python train.py --d_model=160 --d_expert=96 --moe_layers=[0, 1, 2, 3, 4, 5, 6, 7, 8, 9, 10] --routed_scale=1.41 --lr_router=0.00134 --vocab_size=8648 --tie_embeddings=false --dataset="wikipedia_en"
Below are experts of layer 8 (counted from 0) of a mixture-of-experts language model. Rows are named gate (a neuron's input weights, with its number), up (a neuron's input weights, with its number), down (a neuron's output weights, with its number) and show model dimensions 120-159. Each number is 128 + 24 x the weight over its row's rms, rounded and kept within 0 to 255. Numbers have three digits each.
Before each expert's rows: "comes after" lists some tokens at least twice as common just before its tokens as in all text. This comes from a sample of Wikipedia text that the model never trained on. Tokens count by the router's weight.

# expert 40
comes after: "\n", "-", "|", " Team", ";", " Year"
gate0:137157130126154132110093134125076139098103138103136139117155176129117108110176078133143106114127153100160114133117125095
up0:133107117110061130130135117162144113166132139164167114132141113153122105117151157107122129134124113103127157112101104141
down0:115086145128176097115065165116114104116124116151161137134132151163133105143177142134119103116108103115126105115180106107

# expert 27
comes after: " the", " in", " one", " part", " In", "In"
gate0:120131119086121127094118157152113164097114133090146164107136144116141165143126114132148070123101117129142103107140134149
up0:079111120116146154148160153177090131112119160203131129106146158102135126161119151118103154133115129145127134138079112130
down0:077107150154151128141084102130150096156118121141134120172086086174132128117140130145145167110123131125142147105178098086

# expert 41
comes after: " (", " the", "-", " I", " S", ":"
gate0:190141156106091118099099145118133162102124151148150162120109160091125115086123102113127128123118166120121088111088109173
up0:132136130135113097171091143177141134095133163180132138159114129125141108126158161095132140138107172148121156155161136159
down0:080087155092110105126089122124115101162106129112115096154118143159122099130158126150142136097104110132149157150150127113

# expert 7
comes after: " ", "-", " (", " also", "^{", " ·"
gate0:126115152141102135128095142165075169132099156126156110090148126118088076119134135097142113104096122097123096091111121123
up0:109131156122090183115114135167157115152138153132108101147149137127136097120148158109121126145143126132140129138119133127
down0:108086156106129112121085128144149145134129123127140104147156094151115135111141143131160139110138143144128147124152115145

# expert 15
comes after: ".", " was", ",", " were", " he", " and"
gate0:174092131061122130109126167150127119090129158182133159132138098145104102111127113102136109151093126095143089150120117155
up0:140135112109137153113111147174125143143110143126150172129155134161109094114108166080098171124158130112115145123091125176
down0:108100127128126110143077128149091147156125124149100106138125149159142117134160131126136137127148109136111136136167125104

# expert 17
comes after: " P", " C", " V", " T", " c", " D"
gate0:163156130099136140143104123138096145138088139141176144098123146117132116104173122123146111129173128111131113124102131130
up0:123132135083108142131186114120091114131116152156150117097116132103115086123136144100136111120111122137105166146098127113
down0:122121135118162131122079125133094084154116140131143116159140123120132129100125111111115129100099136106131166125159145106

# expert 37
comes after: "\n", " of", " =", ".", "==", " =="
gate0:184137165131077100159119135177041139139159184146148156117100139083109144114144115074165106131111129120159079132145130118
up0:116163134129111108166113098166146127112059137170136149099141107102137078124119158120174192133117129136135129114095116135
down0:106159153104147117141092148103136126131132165138170093142123078160119131118153121173161115115145115122103146122171111091

# expert 5
comes after: "0", "9", "1", "2", "8", "7"
gate0:168137126108103126104142154130084094134118168123148151107140135155132119113158132089110156067149155115187100096121126128
up0:108184125099168094158112138180123155113109125140143144128130139139118089154148158117137143105106154127155122138120109133
down0:105107158119154136144080144136133124125094157142116148191147144169080116097123115118104133138108117112126120113144137145

# expert 16
comes after: " S", " K", " J", " N", " R", " H"
gate0:148121133117112146118128154141110156117154143112147159100137171138102109103125093120090091124148126122150141074146090152
up0:111143162130117129151143114184114160150068124149136116136120173109137094112145142101129144154120146135129107150109163130
down0:070093098162119129178095111134134125158158143115149125162135119141109131169139119148110109140140140117125140118145138113

# expert 11
comes after: " the", " of", " National", "'", " by", " and"
gate0:165135123145103113112143180137109117103166155161168152118160112138135100108146127107116114153141136157120095085088136131
up0:141137108129152139144169105170134150169093123148144133123135156128122091131153120119171143173137158093169141110137121102
down0:105118144094158097148086135122146122159110119193134112173153141146110122083124111127161130122099131126125133141149170132

# expert 45
comes after: " |", "\n", "==", ".", ")", " =="
gate0:156119110145118131106090141123128149119124103091156156110111105140099114107137117109089125138130131138089134124129112155
up0:125159125121130168127096127187135127139127158142148091139140127137132102140127159094148132124156122129150141123140089142
down0:086129140137111077146061130124142134139154131134117144142103115158091138123140136147147104130102122101140166107178142088

# expert 29
comes after: " |", "\n", ",", ":", "-", ";"
gate0:107156095110121091090114143133107171116121167106209132088124128143141094076142092100156122135136159127158086131123115161
up0:120154134119102141143137101118110132121114142111162127110195173151168085136172161101157133134111179130136167121095159140
down0:076090126129140126128102138161121118172126131134145099155125142159114088113154100137124159090114112127120171102136071089

# expert 39
comes after: " |", "-", " by", ":", " K", " G"
gate0:145133099121116125145091192153124129107120132116178168087148106120131124104155123126139107156143133117151097114122121120
up0:098151167109118128149118112149093122169096166167186107105123124134127097118160163092186147102137144117107153087145148141
down0:120074148139143104151068127125131151118090114118135125127110147181104135133178140172118151069108102104112166115155120142

# expert 46
comes after: " ", "-", "–", "1", "2", "/"
gate0:144100180132141168116120123106129153130148156144149138080139136169116105090144142092125112133123137139165154155155128110
up0:104133124083123133149135108161142155130098130149181115138141139136149130130161197116099139122129134136107166102139137135
down0:124071140123115160132046133117136131142102120155150074155126122181097115109145117124126115106130108128153143096180120116

# expert 44
comes after: "2", "1", "3", "0", " the", "5"
gate0:159138126109127129100081170144080145111106143123157160113127165142104120102140132095156123116131105143135083137095146118
up0:123110140050112126170135106156124131126130138137120120137174129122151084112148170107126103135095146132141131140106133124
down0:079116145124107144119114170143086099170098144159150131143171144154087122147112079152152133127121135158137171121216128111

# expert 26
comes after: " to", " he", " who", ",", " and", " He"
gate0:153103106154111153116130142141097133135107202079154160113161186168094128090166146078139089120137159107161117122152109148
up0:102130139105086130105145137164112119152101137177151117103183125154110112144145142101125191134145133135109159086115139137
down0:135113167115144092131078129139101165152127146163160100143155118204095108127096117116126134096148092161092162113147134148

# expert 14
comes after: " a", " was", " is", " and", ",", " an"
gate0:137101140091082144132098153144131162128116158107140148118113130109129121146162104110136057111154141105125107127164124141
up0:139148107138118108136147137165113140185118183135152095129152138120122098161157150134128147128108148158155170148094116145
down0:088125113119144153128114122098126197174106097118134095164147128185109146109140149159139128116137151123122172102201101134

# expert 4
comes after: " ", " (", "–", " is", " as", " with"
gate0:135122130145141088113122165136107117111151159055173185103129157115073114121131093061134101095121126124161115155118130150
up0:187149097118139143111146103155138142135093097125140096133147113130123058138162154104153127136123125127129112136145165155
down0:157126129133126135128095193117135111149145129150120106161155126159116129132129143112142113127100091090151112128165105140

# expert 34
comes after: " of", " in", " the", ",", ":", " and"
gate0:125119143129152131125122172197102191129104166138176108128135157144105110134119097098116084123136130085183133108136125127
up0:100149165100117165137135113119161128087135126153162120104125147111168120153161150128180187117160156158154156133152141118
down0:106130124105145107142124181129116098148155119128126143144154133138114123071159119207129140110134119120132155137178126127

# expert 2
comes after: "-", "\n", "==", "|", "===", " •"
gate0:166119111117073129095108147130087162146117163102153161121147120134145110121134102106106074112130147121167129125124129126
up0:117131123152122158120146157152165113112140181161129121141142149147122074131132153149158145101104115134149123122127143101
down0:079125163114150131115095130129155164118099112136130106119111101176112095111133099133120126120125122173090145128188121083

# expert 10
comes after: "0", "9", " |", ".", ")", "\n"
gate0:160105125131059173095118149159117171121106137121153145105134162134146115125123142104117111079136128113130145132148124138
up0:130160129104144145160077148152136099144127127127123131101172115130161092122180160117143165114155146112135154143137130124
down0:103118115121132150143088103136139167192112161115140121117149119152092125093181138147136149085111146114148111144132136105

# expert 1
comes after: " C", "'", " M", " c", "C", "c"
gate0:158127113132128118107116148137084113135123174091125195098122145102125104107153095106105095131131131102126096095111130109
up0:114154108130099141140154139125065141092096179171118103090130145116127141110130146122121116108136178126108089142097121138
down0:108112161104130122146112113119136091142107111101119116174150124151079146138149071123135093123125113130124145100165165103

# expert 3
comes after: " |", "4", "7", "1", "5", ";"
gate0:168142173134134122106101153158089140100143156108173163142101143109130096082143128118115116133146107136192099131130123132
up0:095153168127105133180120115150145114141116134161156101134130194144135093131165173102109141165141113137134125127157132145
down0:151133146106124153122118169146108125145118128153114109157127165171109140136120140139148147095133140120119131133161144112

# expert 43
comes after: " (", " a", " the", " W", " an", " m"
gate0:159108145119111137130095134141110156095098165134173165141133149116123130076144104100117111105113127079144107097115141115
up0:113128128141091131164143107167147163139118141142140115114142152133138094108138153098149128153134110169158128090103176134
down0:078105133109115109112109131106101164140120153134148104152160169120129109113107089158130147106145105143113143106221168115

# expert 30
comes after: "5", "4", "6", "3", "7", "8"
gate0:160146132107099134155065120123112111149141089118139130133150127119139141155160140132138103110118114117155115096178138127
up0:093124162093137150147113146127129112155133151130168117092147116149117064125120134126108153137151140138127149137125127124
down0:154126132116132101126080129130131130170097160137136108158093124171101116120109115133134121122089134155097152127139109088

# expert 23
comes after: " in", " of", " to", " at", " from", " on"
gate0:167083135081119118112134184114122107144128130136120137106138111118100151101138104134095085129100134132160100149136126138
up0:113130123139111165101121097136145125152104123164169146107136125144154109142139158110136146096147126127142128098106130146
down0:111106162111134107107056082134132062138118105145115125107130112152118095145168119173088130118102126161130184156147143075